{
  "n_layer": 10,
  "n_experts": 80,
  "d_shared_expert": 256,
  "activation": "tanh_gelu",
  "router_score": "sigmoid",
  "normalize_top_k": true,
  "routed_scale": 1.5,
  "groups_per_token": 2,
  "norm_eps": 1e-06,
  "batch_tokens": [65536, 131072, 262144, 524288],
  "train_tokens": 581600000,
  "dataset": "wikipedia_en"
}
Below are experts of layer 6 (counted from 0) of a mixture-of-experts language model. Rows are named router (the router's row for the expert), up (a neuron's input weights, with its number) and show model dimensions 0-255. Each number is 500 + 25 x the weight over its row's rms, rounded and kept within 0 to 999. Numbers have three digits each.
Before each expert's rows: a language model's description of what the expert responds to. This comes from a sample of Wikipedia text that the model never trained on.

# expert 31
What it handles: Second pieces or, ir, la, an, mar inside proper names and words, e.g. Peoria, Calais, Adrian, Lorraine, theorem.
router:470476530517489472479529519514509507541507522513497501516488535533489474511486489480446539539553492535493538564506504496491501505489428463539495495479518450527539487467531539433511499558493504522504498495510498504476460550493482492453506506517521522493531500510509488474513502484517511503489463512517522527512514496509490491478448493497478497496489470501546527491543505489505502496460491510477477536496494511506538476467485532437515556504477501507507488468536497490481531517514444493465494516500535500513482509502508518522538525496494522481507500493482521472507522494482519521529527543523485497486444541476543514545467479496491475505527529506505543558507527467495560543521467537514503488478469486453469537493487476493510499495505525535500466494484510477510507472486494
up0:501487512476448507534507495500509476489501497468515520498537517526517489467500485473481495511508508484506478531506508505557452517544509499498497517495448506477533555512489526456528497505494501493505512503519493492487538508491500492530535472523525506472484526521541522456511505501500484500503499509501496520492497479547516470517481471492480498462504495521535547552509519491457491525507502525517514421550531484474522509479523452468491518520518486456534465465509522525508500539478476451508480462467511481490532465523531510476510526535497493498491557473567508509498469515509503507488464528472463467488449473479480507529519511507498512500504515497512507502523518491484557554528490497460467463527486506484531494508491498501492486531545444493478480461535530559449525499478469
up1:476493511528462483496475530525484500498508452469540472437576512546486465509494531487478518488545461490469509525520457448515519520484520486519503487477479501504536540431524482480472503508529480510475494455531457497489490537508500485518532496511456501492515483464489499518522472525506491513485461492536522502529485524489537448489479484493483521488487495500535484526525493523497477503500509499467489495516515506471507465483482516519487534490462457542495486501529532472472456500511517498481522463475527496502536492497557505516527492522516479479482488506486509489475509513472506473500534489501547436504472458514527513520454529476513474506494530492501497533487510477472521486510535486490535475466485521404488526522515531477508517491475453493521467513510465496476509496521490
up2:500481515493471519506507516496463502509471539501528485536480559509481493521519476498461496515478518507530506565513453497518519538534478483491477476465518460533505502503509492470508436524502509493516540499495490489512478519503486533479466489487501510475440485506516522466529526550566470463483481499501486516532505531494537502561467507471504518505494472452533506507549514487491475500493530534490492490511534473515509485505526464467497510528474504508495464500529502563514532486484504479487510498483451490504492494524434518481486471506554542469488521489509501546481476472518495508484496541550489493493479526517503521505479514537518497522492460456540515521513523517420507512490559528501477478488488471480511490475500525478493518453474456498489513508524478501481492499519532
up3:506514503517500492488529523486498506487436509557481501454475491509568517459486516500494488465506525515492536534538503518488548521491504493509496529528476461502520533532532488479475463508469499524481477501456495497482477461481482519443481523502490519517482497471512506539514513513516491487488503482509479457524474505503503471502511519487499488477488497507485562502502486497500490480484490485482481432502489507512510516534458494507502496525496472513514477502518514513483488528502519476550558507432572478501479462521498471558497518475501514513546441495493552508539513474456469506502529492492490500494455523498549481513506486490498471486476511483473468482512541559516478474505468527508509458470486483496508518531516441521534523491512478509480479537491549492465493516475546
up4:485506482528517529512511493485512527474515578511480563484505497547497518497475501476464498506458494476473484520511469517532488498508490475541454547544479541517550512499532499467488497462500501472484535494535554479487494522469478532456500484491499513468464492499497492509521485504534480530514460488513452494511503497513522512508520491487494530472512528511489509504530512473522460500455424569486536464497501524501511504459500494529484502508432521551530468457544542507462506489514469532459533513514531511532472491506508498497496489502525493491468482516510515484506549518504484546534448516498487528495480488504506510538528470490515497497496467494508519519492490492516517471503509469445521513460467507505492481522476511488491493529527501524486511490555508507500457508465468
up5:471502526520489528487514518560490517489502526537472494528471481524465516476519486477474518474529488537522473514511490530497473486507483502508489492485495476528491486464512515480505550461482525513483480518478503485486501508529509523550456500461532504444527483510540514530504492493488492505462445480529456505477490520515449488480501556488498553509543462509501483504516488478563518528465504509499541515520470493533518505444485530477529504510507465502494493500520487479487523539522483486526455520498546461485481505509475487477513485551522527555506507524502481449533534470535552545494510529488496511532471497486490509555467490477525470492480496543519485485490492529525545518501490497498518481544478518517498494475477498485494452491532513515513495515500540450507497462466462
up6:517502545507487470493486485537475454480502488484455544502511500483446525496517488442502519499512506521477466545502482477511438530522498487494502535451510457494468526487473492472526539495549512481466456484491514442478491517451519514531504487509495501506505496465457518496478500506481479492474491459539528489503515506500533555478494517478468465503469478483496509530521492490531529503441471562525493494506506507515497469461479523481514518482499495483555529500521496510481535499471541491501498535492488481460507498560501496484524479469529504526473515493511484484476539503455532503501500500486473519502465491505471513478483474489529495483520510451488488511520486486524480532426475517528472479516458524508519485478481505508472504484489524479562557481497531526472493460508503
up7:513510497486503469516478468515512558485514516523544500454539539460451463439458510477513499552499524536502527443502491511521476493461539496473481510505521502513496480465483490515534509499472486499506503492460525543467488473530507499498523513503527490526538481503502506511529507506521512492469462488526482530518508463545510493481508473540515512476492541494497559475485499499544489511481475487507537531507512440528525469480499517476483505497484501471525510469524532499525520521510464476464493482494510507493470488425458459461506525513516498482538513454458526480504501505526538496526564522539516486507509483500518510458499517521495498472493507533525497506494508505459505499478511522559546473517514519474483513511483504515522457512492476511522498513507514533522521459433520

# expert 29
What it handles: Quantity and determiner words after the or a, such as one, two, several, many, most, other, all, plus relative that.
router:471496549485462482478530528515482492499493510531479517504478482496503477454518504458496531504505498510497544516518534485457436485476483480475534494478510477466517463506502533492526506520492486493504532563478495518472516522478508537526512472504555501507504507467396528504473514494519477498497483547524524498532505483534448517522497487484456558500437497499483484468517511490494478512506508527525484535471500510497485468481513494476497457515462480550481513495525493483497512524494453481501526536460490500518483491497517498539517487484451528467500545500511511563445515494510499488508461465506544498493472482523540497528494520489518513488511507509541563518488506495530505525460468475512466454504446504483487523487506502496531495525498501501525525507501479512469469513508500
up0:506489507485482479519519484472525453505499496512499492502485568477518518512506484489470481547478451492479505580513525556464451504474500520480519507499523497483485503497464536470467499512509511532502505523472490514499500523449476537508539486489513463489502483497475506509486491504512523526500475508553543521502485450478530488518508477483496504502477522491518508535470500499484457462513480517524445498503483492478559535484477481464481500483509483514540517479531498550468455537546494499514516473470478517512507475554511489499542455497509443467503467501524487507521517488501505509484485506482505472516506499480498520489472487470528529479503526472504492521515476465536517471460481502453530534508501532506524508537489483491481490488501480519456470449546485500525540493579536
up1:532480534450507480515476476519504498500520509512505512492484523505466438519536522506451486515495491457456531507495540517509488530512532571490532484494537507514495455495498490496495494538480569520495481536471448479504461480532498495540496517460478519505460507497496487515527567493516518515545503512496493454501488511502493522483510504517482453507468518487499498493496515482504469483529468511499523495492494500485538489447534494471493531485491460474521501463537533477486506492475486504516512504504500501510543465517475492462484480497504465536565471466491510595509514478481504496481498516492453501531533483475516546481502507467530498510495485490482488486514495513472531493489518493507478459508492527479568509500535480476468475501493523510458492477474538505567507522519511
up2:485501513413523504508540481472498484517481534495488535528478537487490493514497502487443501504523494488464504516480517468450528502502515461526485511533547477508503502472490544455493473513507515499547489488488493503458484492510496472465498532513465532494497502491488483536464522497486511501485481463487469502521497520516439515526515533495513511530476468493449483507518494459463480509499539516550544494530510471465471448520530440485503504491526464472511515490461471546472481551506514482456569493524524523462504503502529472508514452481468502520483506470486500497514503465512543511517465441552494477479527486472496488500506527536512521498501515500540497521526519509483455491485486447498511498484466526496515497520522522500487466534500475534497490524511508540518501499515518
up3:516503493457492485446503501450513565471458463535484488495509523500510521494489471502495515479524459504462540510502543474499482534487486522484480491511463515515486471518497495510479492527493510511524498487496518514477488508490484537530553435503530550463511537510524516511502494470502499490504516512539494480529500469503491492488533527480500507426455530509538522469476424507502459482462494476482462460525498489531478515548515511486501536497520506518507538503447478486528485503486534498471466441497464525521511519490509496505514467527495536513502543486479499503486516520492465525474483513515475486514444439456530484526497503497540541472511521487538548497487475550510482488510503524531470483523500490533525540526493496496519505454499539491498498499472513509489505493532484
up4:470483516496478526511530497496488491483457506523484503536463532477554486481471447525511505532526508494463526470494503477469496476431499507485510480516529508491465504483488500476482493504477514546497490516476482484507508510494529519471536462506512533526494550511519513503496496474510495520509531525538504463460532487519470515508477518493519560513484504497515471475467521529490461508529523542506494485508510481508521510542479493509518516461499530576475501467529523494442494473499522472496465509517519524532449452520504544474511549476488535513496551465477465496481459541489451527494472513534491470530524506495501527541502523496567471460514536520512493505478513552538504496475538532465505504520505503488498512530483495511493486508464483485532502491459466485488482531479514
up5:469534463493475486510517460486531492500474504537490530524538505498468491508484507540485525479485489514497502444502545507475444431484523457485516531528491498478475509538491526474508477470536512524518509544454527532458498513521454500496477514532523517485526499541529485514477490522505497490483475515516555486502477512512501469538500446496501489546488523515466526528461515509524544458483488502504506498529494507528494537492490499475485489521497490513500488467516482484465454508521470491527526447461552459462476486524501512489522505496471491478478468456498461509503472516541482455513492471524522483512499506508523525531477495466485509468510510492480488538477513512497521552483482466494523476497468531438558503458510543491441482513482516508513515489494507507513491460524506
up6:506543487479489525507593504505502495516507523485434479518511496471512504469486472449502537512498477560481509500465495425485507499469526498509497477493462508424473524513512489482485532489515479476492527512438530543506525505510473500494512497517528534495489500467442534506521475511487515494535494469493519498536509480474486475499461502528460518469510507536508535476479489524489458512466538514485477485529490482514514474460505497538519452472499454501489521503519525488516493538477488493526514458489533501526519460495505492486496492512499511482493501495480520537542513544529467485521479497532495467508496499446554533519480543479531515497488489542531531496504499477510501492482510450494504473478500503504534484457467460505517496517510504501484491552481536500527535518509526
up7:515477512514472460514473466494461492484519512508488472496481446531497488502497527471485449504508480486508508476473520506513464483526509501506475494503489494500474431539487491479476540520519477484499485504508490502532489511544488513553515502501552530481442450500490544531458525508464504509457492532500517515536534500510517514512520456513492501515464476458447485511500500479529506502549530488507504536483455495499514479492480511475503529527567515488486541503548499541510540519511444504500497497529540473504474516507476481542492505512483543483523524490449483507480535548495525511504509457490531513519545492457485501490507459478455551503491523518463515508498496500510511505474502509480500480484492553486493499552479497515485469511440497467555534500478499472499502532517481

# expert 22
What it handles: Word-internal pieces like er, ter, ver, her, ar inside words and surnames: Puerto, Colder, steering, better, preserving.
router:464506522514476471445513550496498535516528525498484490506490482522521491448505495461520501517527519545481524493521483495483504497505510474467537494518495464511546495485484524484496463492516516524483480534460487508500474460475512502498509522491501536489547479485507523550459466527470508510486489517482541505498512473544462541495488476497490493510500504507496494549492470481502501502489479522467493493489522510532494511468513474469480487549530481532485504476516503552495572505526487487502476486481475514485459462470515517470509487472514466443484508480468472499512483476487513505487495543507572504501441490441518515480441434481480517480554524490507525496470465498526527492531526494507490444502477523493548529486530467490494529499547516482498544507472503508474476484530491
up0:484515542519506501512552469495460514530496553512495538523498510483557489485510545526508492505477530519518493490527502494486504489473466490504523503468503490507497502498538533534545500479494543493555519531517472477463491459483469523505494492524505478549494472498522486512512478515516494493444499460513492579507488494503495464475472458482464509453541478525505500510540510479468475484532458522498544493520507497515494500478541463489488497532474497450486496502553551489493538531483480460492448473539457512499473493529557533478527515454491497458487496502500510499500509484489491484487511493482529477479456441480536514494469551497505520544475474489480533520461503522499510504487499543513500512465479491496507494520510512497522472457522474492477497500474508515549484473504478
up1:505474527502479486498479499485547525473488562494496502467468434535507494527514473505506535457513500535475490487475512516466498528517492520513512520442512492501542490526530491502514496456475509503506516519495494484489428477518536504504520567521516507536496492478518473511486471497530510508493515497520536470525502485477492495495478480469522502492532493517477507549510518546513480496493511502499481502463493522499444519482513477514475523488501543542500537512487507493494535505536517484443481439480503526512474549502509488539454518483468508501538510513478517521503506504496473485507489479507532511454514524548456501497502480499485465444492552493529496495458499507549553455505495522449479487469487526510462494476523495563518513487504453472489496531500501537463474462506486
up2:446510461482519526501496496499519558519492541501535533486467487492548527520513506493503527519504510494544517461518524507480499480552507492459467511499526501486520444507500492512538463451488458449470561529497463537485536458539504475489539498484518526494490486464529533529514530481521478538440513480498499513467513520535502477472532494506499518481507502539531511528496519492463462473485491540503529472531484509491500470481503470497460543476513497481498493502519506489458516524527491481516526518456485473504475490491540513529525489498511464521486522472521494538492473473505499514464464518550458464512477451497524539509519515490527508556486465457527490492504467523509523505487501528496492511530543495494502546487490468522484522516499523535473518527483537474491491491495493
up3:492503505536507479480496491507439509485479515504537492485525513491547531483484478480461511511502490471511510501514502517422415490508473470515499514470498541514526484506543490515492470507478510503486504471499526502512480479485498517445523549487497515503496503502487537483509505515483511508489486495509517490457503453499503511524545462495508526477503483511496479525520493463434454481494516468506482459494532485515532487541523480474534547505498503513484508495466499492459469493523495538515468489498511539509494499496551489485540502541493467461472530440469552468480537497494486532502531495507531500491513479480483485505486489469530521541492479501509509462486450500575496543505495475520554495467501485507534542488513490524549465539466494464507493522532490507535494532531492
up4:489446524549566462483497508506477556467480493514513541509447520480493529497516482486516518480522480485549514443486482527525503467472487491516493472500510539514468503475486462471493482491517485493489517548521450487453492527465475458475557468448433543494512459518510507487477503503542505487505487537496498501506515519500515513468494501465516460467510496477487499490447522491494471455532511509469486503468491490499480486490539505501468490542528485498470511512484465488486488494544543520501494480475515489505503476510505496492491516537515493484466507476497514539488464551485540527541518524520520450517509489496501498453510469522487501478502489494503548466496472459537521481475512525482502489489506516481492490461508477487485498523498445467541543513528523504536464528489496
up5:506466521496527510527516493508533513532505508514521568486495511515506457481481463520532539515544507511497451489526523505528491520504484499490538533493536471502520440487499537504480442470487566551476523482459446511550528497480496524502497460499530541474490499483501498484510481476477495465528474506493512461507507474518515525502496468484497492469512517489518529497474471506538479495501486483501480523530547472502531461515489477488503475503513542489454510452476499528496476493501544502485464544494492510496495529526511505512518489475488532515541491502502447474463515502495477525492480482515517488512458492511502490488518460499440518488534500470487507508528511502462511498481488492529473493482554520517531503512495448498459566517474523472497497482443568515451499496520494
up6:470508501476513481482448519514499468519528493458499519521507488478525499470546512488474502495523488549516517507482454462451540506495460486489533477518527523511488482499485479514514429514488485503535429525449508513479473505486539475509512509510474500492558446444462463541502500549486536513490459484509511488481509461462510486486472502519492494491500489493502467467486531508530503512511486504543466527506459486471492486516482459521460498525474516493493525520539510517532494503471488504483524514471505537513520538506471499484453550485459519510493516489470532530490524465505452499480492491500527513531464472493521515455510484468501511508529473513525501526506481517464579514508478458492496498510536479513531525528518528490464477532450521502512482498499495509478467523507496
up7:508501522498505512516494504491474490537523530527515472548530523501491511478502455479506532499466471489427501506519475502539490534472526496479551494517449468515524493493507473501493526496539499494522489513499464490476516519493488485499556491492470502493512465522520482510506484496484490499476501502466513523517504456524491540523511518484489495474482494458489520512516462557525523541504504496508498472520517467481493498515520477517520468560482518484491505456521460514528501536500474542481490459500486466441499543504460527462493507514490520490521484448493503517437463539473516485530483533512534511458523487520574507515496503475518398511502516518498519446481495499493495519512506524496512465513492520469548505497519501464528477506494465493488530530455537515531495502472483

# expert 52
What it handles: The word the or The after prepositions like of, in, to, at, plus this, each, every, its.
router:490521549495468502483514527539512513530493532503498486481468517538482488485489495508508546499477503544530509521524518552494485535492520445445521518522497501500530459506522492474508472518552510537501526483497462462459500510502454506532477486489520502528513489462453484479438500529522486493517515532490542528487521461515476531472473479489453528487467516530499510488477474527475495456467535496472526521427488470501489517507452490509474530483522458514469536503512456484513490501498475489462484481461492502523497514475539476452518479500476503489536489486474510503462471524515489521488490532521548510483497456522501514528505516493483507502519510484501540531511488467472538519500508521511491500529480471490483531476563479489488464530539535474515525523461454516507522520506502
up0:500468520494506512498500496481505465519524508509480475499519525513489484502463485510466513523532478508509490468518521491503478497487503485481480451484534470464475479529453508520483513521506499501520488474492534437464521490488517522452490485463497481476498509474421482503461492553505490472502509471503517503494553467524479483491508530493499523496434554498534546473510495521552504457448545485518502523554475482499488505470487493501529466511511503473543512466500523512481485486513511490526508485533505569488468482506545476485528512567482515503515468469555492530514519477501487489475514518499544484473499465463489478509496510447528492520465516490524527504522540500523492517468508476511527511514530517492525512536544537493509459513518462499500506487503488489542509515461443
up1:480494530494516500503484502503496533501530530539512470523503453506538481491488455531480521485549548471534502481524525528518467514500487505538508470485521454561513496477523539565512531524476476489513496475514503485488496514471494546510503463500483506562456509500529475534478518504492486508553462539524521510466488514502531490501472490531469493500511515468477511489472485476524480492536487503559484466527484516458506450531498520475476481457524479506521497470490506480485533455502471561548482473495503485482505531470482486537500482498514417501513451480501471518466519476497536488496535530471515533539473493500508533480514494466505519519483490498502486531518500486531521481504455510528514505502498489467498505471487483471519519514495460517506481557504464520462518489490515
up2:472528476501524501519476520542478492481525455521494545506483499478513510485512505527483489477513474533480425461505480482514540498454498533476482483495495498482475531496496512501495467476517514516466492500478507503485466469493492511501537480507510509499511510488503490505494523527539503470507498519553517504504508485484495486522521486521456540480487458519525507498473543506524507522487490521521476465531515517506442562495482480501484505507493511480500506530487500499476486494550504517477490480497469513507475495474538525470529507512490476513537523502501502411543471442507568531486450504479422482500479486517484503557539489454446500496505492506519554552522504493439514443523543473484484531494522495454506493518495530488522515476480480498480521475511495508464520506512503
up3:523503526496492494442502517462517531481499513504451507472506486483482487472482475503480455503491477532488528508471445512467497511484519503487504514525534556461503559468503494501516512477545503534483468477487441484501508508482534542496482518512518507516503468570461516524512511508491561500527534529506448499491516498472459495483530514476493503547499523486500460548489488531450514529539467486484499516451479461493517525487475507486443463456514498518474504497529512507501514510540491450534527496483448537494509481482521525479521523483477504467473526498501506505464499507510470531479515476528556481497561526471479542462492464457508506503528519504511526491492515517483508497475516504491513508513515510508487520539523510507491523507492485466483514518509522502522525569473503
up4:506502466472460514506495507508488567494546483486508528510486522492525465499423487504482481512512508491469535488504504554496535479482467509527535479461501517511486524481490524518548560473498545505474537506471500469480512474477469524458515460521491513504479509492472477528495514519495534569527475492532462466516496493510529502531506487499474477501523512465485480466504532493501496443521545449514495513529471500483514499481469510474494484501525523523534531464492490497522451487491521513491477506452471515515483515490498508472480472504478518511479503498476540485479511506464511529495517462513451547550509479543518496484546487475442477547503459471484495504524499540531508474453542531524482484539524501486497499461503502481509497510484522485480482494516484534460503537512516
up5:496478530501506487503549495475536543496490495526450483474501516485529476477511505442461499506486522508539528499496546482518478472488475468494500527494503466508498474452457494535515489510532479506506495493490475510505515532487537511483503536525528486496514540517430518507500512501539482519562457514480483498477502501519496517508475522498502502505500475511514490465489453530474499495525518503483453510504478539494511456497489489479537506527517486532533478515505525436486495503499482501480504524486496480526547458478490451486507557509451501515499489466522518488494441527460464513485512475489552519492539490508526516523525501530507474532523476504508463510462525542535515477481470428502494490488509525511469475468533511478454557505470483487539486502543473468522489519540507
up6:549549500546499461505497506496526519482486501476509466476473487489477502514479516487500474462507504481497521500528520494520493459507442482507489484494485501538508543499479472499539505539504520489485478476504516510480488491456517529460512500479549511544480472559510485531520527516497517471468547480522538445514530476489513537475501534480501506521488478478533522513486463476510470491508530503489494484504473463531457486488463474490520481512530481495499505502479494508486398537480473489496514440450468554534477503505526510475484525501494519480506565480553497511531513485498498512460503491501507500556547473507486450523516497527456469489490528493500519513505484519497506499481482503487537511528475493476460511503501480482521530500478537496490570499472508490476501478467515
up7:498510518504496505517457514457513567493502497518493562556492484479487508519493499509493530498470487514497448487482525488464494530538528504501537496532506460505505506465499476467509470517518494477513526489551500469502482465517500490491494517429479517503499482482486526516508549513480535515484499472529543482517499508510445470523463539444524496459504488489463524506561484493504502498521472439510534542514439482535512462528486446474451490473511459505495492571512447479474490528522493476501480501477478500502508471496547508497495515474504502518505526486507484496503462494486503543465478510541495499470533516521476531522495509498494528509515486490539551537499531533466489499509509487518488503510497508507538462498498527504526512552499535468507505489534480532496518515475510

# expert 53
What it handles: Isolated characters in codes, formulas and non-Latin text: capital letters and digits in codes, superscripts, braces, raw byte pieces, LaTeX.
router:474501531488475499478533493517486480521500522485463476491474486501488501510521491482507503493471541440524530536538491543485533522482457505522504462497491501457558474462511519501528510531497466504455472507486482465468516449506491478502552504462487499485528489474496497475504490526564525499537496530514542492526526489515492512509471534496476534458484505546507515469560502489471505497514509555461466487489496513508472522467500484467508473492506543518513520494533471496492546491533478493479561513529552503545471518501513502519468493469485507505530513489488502531553541479523528518560502530519496488464516547471511507537483505526482501491528535517482506514495517473499515522537539492504528485494498487481473531492549495480510512500504502530514488568466477516510493533513526
up0:513470491486513470530528534482490515435491479520498485535459432515531522556507538494499481480499489502546465503495488509519467506485496502514502552487470493476479471508506449506457562498501513488484522472488540571534503512530536525483504469498544501530531474506522489528512485451502505492524476504516539493484530466461531505502505456491493555515496510498506482513475496486517518467467478513469471471497492463486500468506484504476492485527459474469451495492548524486524506521474481460526486513518498481486547456505477488512472495487503525516533444521495474500506545498446498495483519526492466483492504533542475509465462483476494516476463524499506523533504515499529517527499482524505482504490529462471521471502518503484491495504499482537549491569499509509492455488507490
up1:523488527520492529559465511541489476508456520511500513565484514472554482519492534469505508511516465484569464495487526521493497485509505510542504523525510507485527490440479483471526469485515525506468545491492483473441487514536462490567537482501467540497480529481476489494505503486493503508487518464462492529536509465491494494488529540496520472479527477503521534530549517491506492521486492502499560540483439452512527489469535524512488531520530523495494467496537488516468502500488466500521461486519475499533457476503437492500478514487499499541472509510502532461509496489494503506482490483501493455479494545477505528458493526502511508532492498524496494529506507475492505528504482520503518511557490546482529552524507453512488526503515472475463484499497520483508486508527493
up2:498584517505540470492533492529435512504478513501513471512518497478522486540518538483503468473564490464493494559500513516515535501499525490501472514466512488505517500508522466484534527462465499489479522529499518496516525477481525486524530501474515486499464499505453485516482507471475513508560504515532545499515510497508504497523494474454502488519508464508470479506482519543443479463486479530522487503488489496474509472483491526495476477485541523506523507459508488475500487479522473478504510485482490499538510505566558500484548473486463490530481481479476537511541536498488517470500507564485495524515514512538484523444522439527512534501489490516491533502466496477518506548470554483509525458486517485494473505509484467463517480529502472535503489538502492502498516533475494
up3:512523513475510494511488502520527512465492496502546489498504480491533509520507466509473500520490487480505523498510475502515496546524484458463504518484486505500462491476509513527487540538452495451538486489502476527513501484518459526480511454454530501482528539523514466498507525508547536527470475503467518486501523505481496533529460513494505482489468502475496415436457543498494487536520456474483484495466468472453487494524508512478504438487479492513477524544573485517499528484469526522511519534455526484510496507502500505485509496476493536521434542534496544486505514505515546536542452501514514477510497498515542499508478537524512533495496481539485505510483501529461477537493500495503485503442500540499512520495514525500474496455509494482474458483513527502505511480521472
up4:488491488468465463513545503512490474507496516554497472544513497514524511498492508480466497485487487485563476466492481488497491497449490468488462535460502528479541501534496506526538462572458492480488544522498545480462507513484510461522506457482532510510473474493504509521525501520534524459505551520492515433545506513517495492498531540534530542512501546507531498498477486507480476519471464551484484499494428503493476542479531497487475505548511529511471512520474523484471481491511507517501511515459517498493443506461530495499492503515475515513488435541436481508476503494465525520523509494490509481505506512491531499537505470511494492473494518521516504504489523517485468474485516480477516480494524493479453538502477541515511489480546503512490510495464519476465510488473516
up5:514499516482496518514504515500496475477511484459482461517504423473512511498488475509475500511486496463520479484421447485513481492474478545469532496506472540518558523458451524507491530511501493528495490519501518505474526491493499532461496477495527460517532512502478540513509490474504508496484501479504524548486532553451511497516475464496515493489516453491479472451508529471478479469505503490478529515492433495496494502464519540543509522536531500489486523477536495504498491483506471534508523470478500537514445525548530517509499523473490501511562473516514515448495490525494498552513503527531491495509461488531521474516447511539455520449497455484510491526513502515489479471495520512479519508520490492483557513504485501521490502551489488530491459512477507506496479505469522
up6:518511536481440490534492500479469485525525541516519524501529539491501509530572508509477506512478519510520475478502496475490493533493492469522490501552509505481535521500538559507490518506530505479489455490492520486494440501507552513460515456448499500475447481445482440501476504511479497516506498478520494505495472468527501515509510505539531531507501511500444515514458479506498472513506494488538521512494484513457471519471533487475505508515492510476457492486493547528496500459477464483484536510493509508532505532461499512460478482512476491508512511527461522466480506465496516542532524517499532554527495458493512506536485503564525464518533512477474498529465516526498467424471500533511510502513508496477456504528486518469530496475479494516487480495481495525519477521487537
up7:459467514492476528503530488487522530516480486498480494500551519478491516473512515468494515490515503498494516507533495496503492496454505491493504502455499473549527541535497543479535485488492504506511496492522488467491548507536506425460505498576431504523523526506496526498500470492502444503509521521510466502498518503491547510525490520516518523525476477511501523510465504510458468545492509510544540499508489465500519485468479503500511504506467505541537502553521476497503469457479494494533518498489530484528515502500479491464460492479497485481517517492502508473505433536492470495513451545473525474499507503545478484469463556504481525510483514521522478487455510463513506484523515511513496478496487460518512532517489521468428506520517488530573459483497483456487478466494505

# expert 27
What it handles: Subject pronouns he, she, it and relatives who, which, that starting clauses, mostly in biographies; also mid-word ra, ma, as airc-ra-ft.
router:520510524539473510493531513533538515514481535503502510524500464504505489463511478507466535514467494522475493513485515484481494520494537471473505518511537485500542509509519501437477503487501488501469483543503489525471486485396523510458517523470511506496533472479471500446475532511524474524496508501482500519488476503524477527496497496515456500510504479549481506498474514491465537478495521484497486499461484462533476508487462532450495469482472482462506465503523469530498491474475457486485561472523502529539439532507497493509521517485504555454504530444512521482487490493513502545520537510488489489495454474457485470543458505533487515512538511455490524515489496496536526511485483535543513485476507469494497508473459476486554499503536496488509504492506537492506499517516541
up0:494496528551499525477485542459456478544453513466503499455501511533530508513463482503473462521483509523490558473491480490491483475478497497522489502486548476496473518484479529500470554510513438496490463520472447512548509489476505561483500529468493529485464490488449495511492500525514493505530503512536470479507500452493498542494518525506525489518536491515456475462519451478488518507490468532460506498523514496522511506516484481468523506502460512486481466469502521494501494466517467535441555492505511501477458480523502501465492501513494458518477477477523523441527525538518498487501485499494521508515471512511501497528509519497518466523481512503506487504516535516509500510511525496499553527473505513515519482539521540517515489509564494560549477529502495495514474490505554
up1:514542516525467542512512468491535456516488499496471557525487513514500510502487498535533499511520481503483541478472493532475489475533498442488508469473466508501490477524520494490499487505525509493534484534520471516442515516491491490455529492519545513430467508535451509494525471506490516534464497528478466482484481493481428513499518512493470486501490489498520519499501514484507549531498519463496488548494475504488503486520485442482482493491520501442539527471488473516508508494487494505500552510501534486465468468483518475505531463507465540513520513497513503507523481467544466498525467520544531471502450521541506486446510510536467483496473520482517487498518467496541535479504455485530494515539504526501487478479511484468505466509478474452472536507494505465490456482524522
up2:477473515483425478513557518484525521529453448520468511519440538508514511486508500495481492514480512478483479487483503514499522461517511472521505537507521454530446552549546482495493515507500529471494500545480488520475482502472482536454494521487527484484531513492512468488486522481498500506529509497465510481503528531488484491526546507527515497466515503503477530502504474480462522502490512526504505522478518466552484486488528458461513534517499463460473499493567492457519481534505514477490515481509514513496462514526495519522508493494521532492514485504504478495466527476499513494472514451487484515467469468478495492526497517539502481520507513526457510527525510505486440537432492515515494534509523465490508490459505500491505556468531499518508472537463498430500484472511527
up3:473484484587496500488533486484469472487478522477451484490480533490502466494495496462493541514482498486497475529552512475481442504514497521492485496459493484513564555520510490482536491489517499477503490463469485501516472504514490462512532513488453509489544505501495511471491522519495481506509453503462496476516562505503516513454541511504468558522489463508502498516509496483493485501489523488525482514499478491500462486557461510552490468519458481508527522519459449475550500508480513485510474489506525479506448496508473497499445532494491503490471538514485506501495505469473512479514497515509479505496519508503477482496482509540484492499451511422503514506512546479509447516528505576486516460480531513490507521497530483542484538513487469508499513501512508512463502545507523
up4:455495524532464513475479491557483509459491503458516538551512496525484522520533485470503506515445497530511496522498496506510490530487509492492468566494529480510477486497485474489516481448502482491506456484529514483496505542453543463460499513504489484483520495470494516478447515514476486480506497509531489525526510513522513501487488512499530465479476499542525480479496547499534516548516486537491536490482508456513467518559452513456511520464522519494495517488497483525530505463515456490491508485491492503529543525460514514486526487515501496477525523490467502496472543525534507517477506545494511494493478511522477492549514463515456552503563493474506515526539497515490496469493481502491493522452493495507451534535499496533560520461501478472537535505527512460471500503522472
up5:511531531520493500479496485468487535490510487502495475491493509498491494517433469508506509456519587493513502498501513529512508522522464493483487518514535491485496514473461499511502518486506465499469493518481519500526505477433494480514490533472505567455478477455562512491504467463499502474499486521529508521504473510473557537506508518504447521494523461540486486502477529515464518505513534476482481500457518491519523490497488478514539450450501539500514506496505493487450514479494531484487536505524503504545516477498471492512505484511469494501509472470492503520512516486440411461541531500503511504501540497476469489506498450525534544447499479489510504509491498502526516510533490527462549489508486494469548518511523509489501523504555476503493527519504511486497503531469549
up6:464500460499523505490484492502542512509518522470524502499503483474521496487515477471508517469471509504492463509485475453455560440480459536481509505536497558490500546463546484471532530462508513506490512463491500496508514505453512521484514485514498490491478528498517533504519515480510463450506487507502567463537459467469512437540475501518465524481429493518477547512468490482476503510508473486436505509476455484498519481514510556507501499468496510514540514493487517524522510507467471476525487493513458496504497490484481479480487536515522481494522520466511516464500488506489524534504537519508494499557466498480488492517523484481472509494474491500512500502491504501456544506510477484460514498500524450500508497517493511447460541493531510526512478523491475499513538445455484
up7:474490474556456496518531552491500527509493532483528452522500522528469519501500493483498472495489499508478507500465491497524490524486528514484448516516533454504506478529484459498483460519548471454517479522493508488491519486440501494489463518470524512490474487502512497460485524537501515491498474516486498542482545485448471528489429498513497525497495498523487477520532482486474484524489480471494512470529570480467464463539502512533504536503487489507473499513497530442496506508499496460472483510498475517497507496500520436535505497483472494496461493480532526536513470534488455515464519522537550502484509503469509482472500519480461530499529506498476477552485558504487502509548486517500500544533512525483512474451492518485477477531481522500503474502498542533482462508476539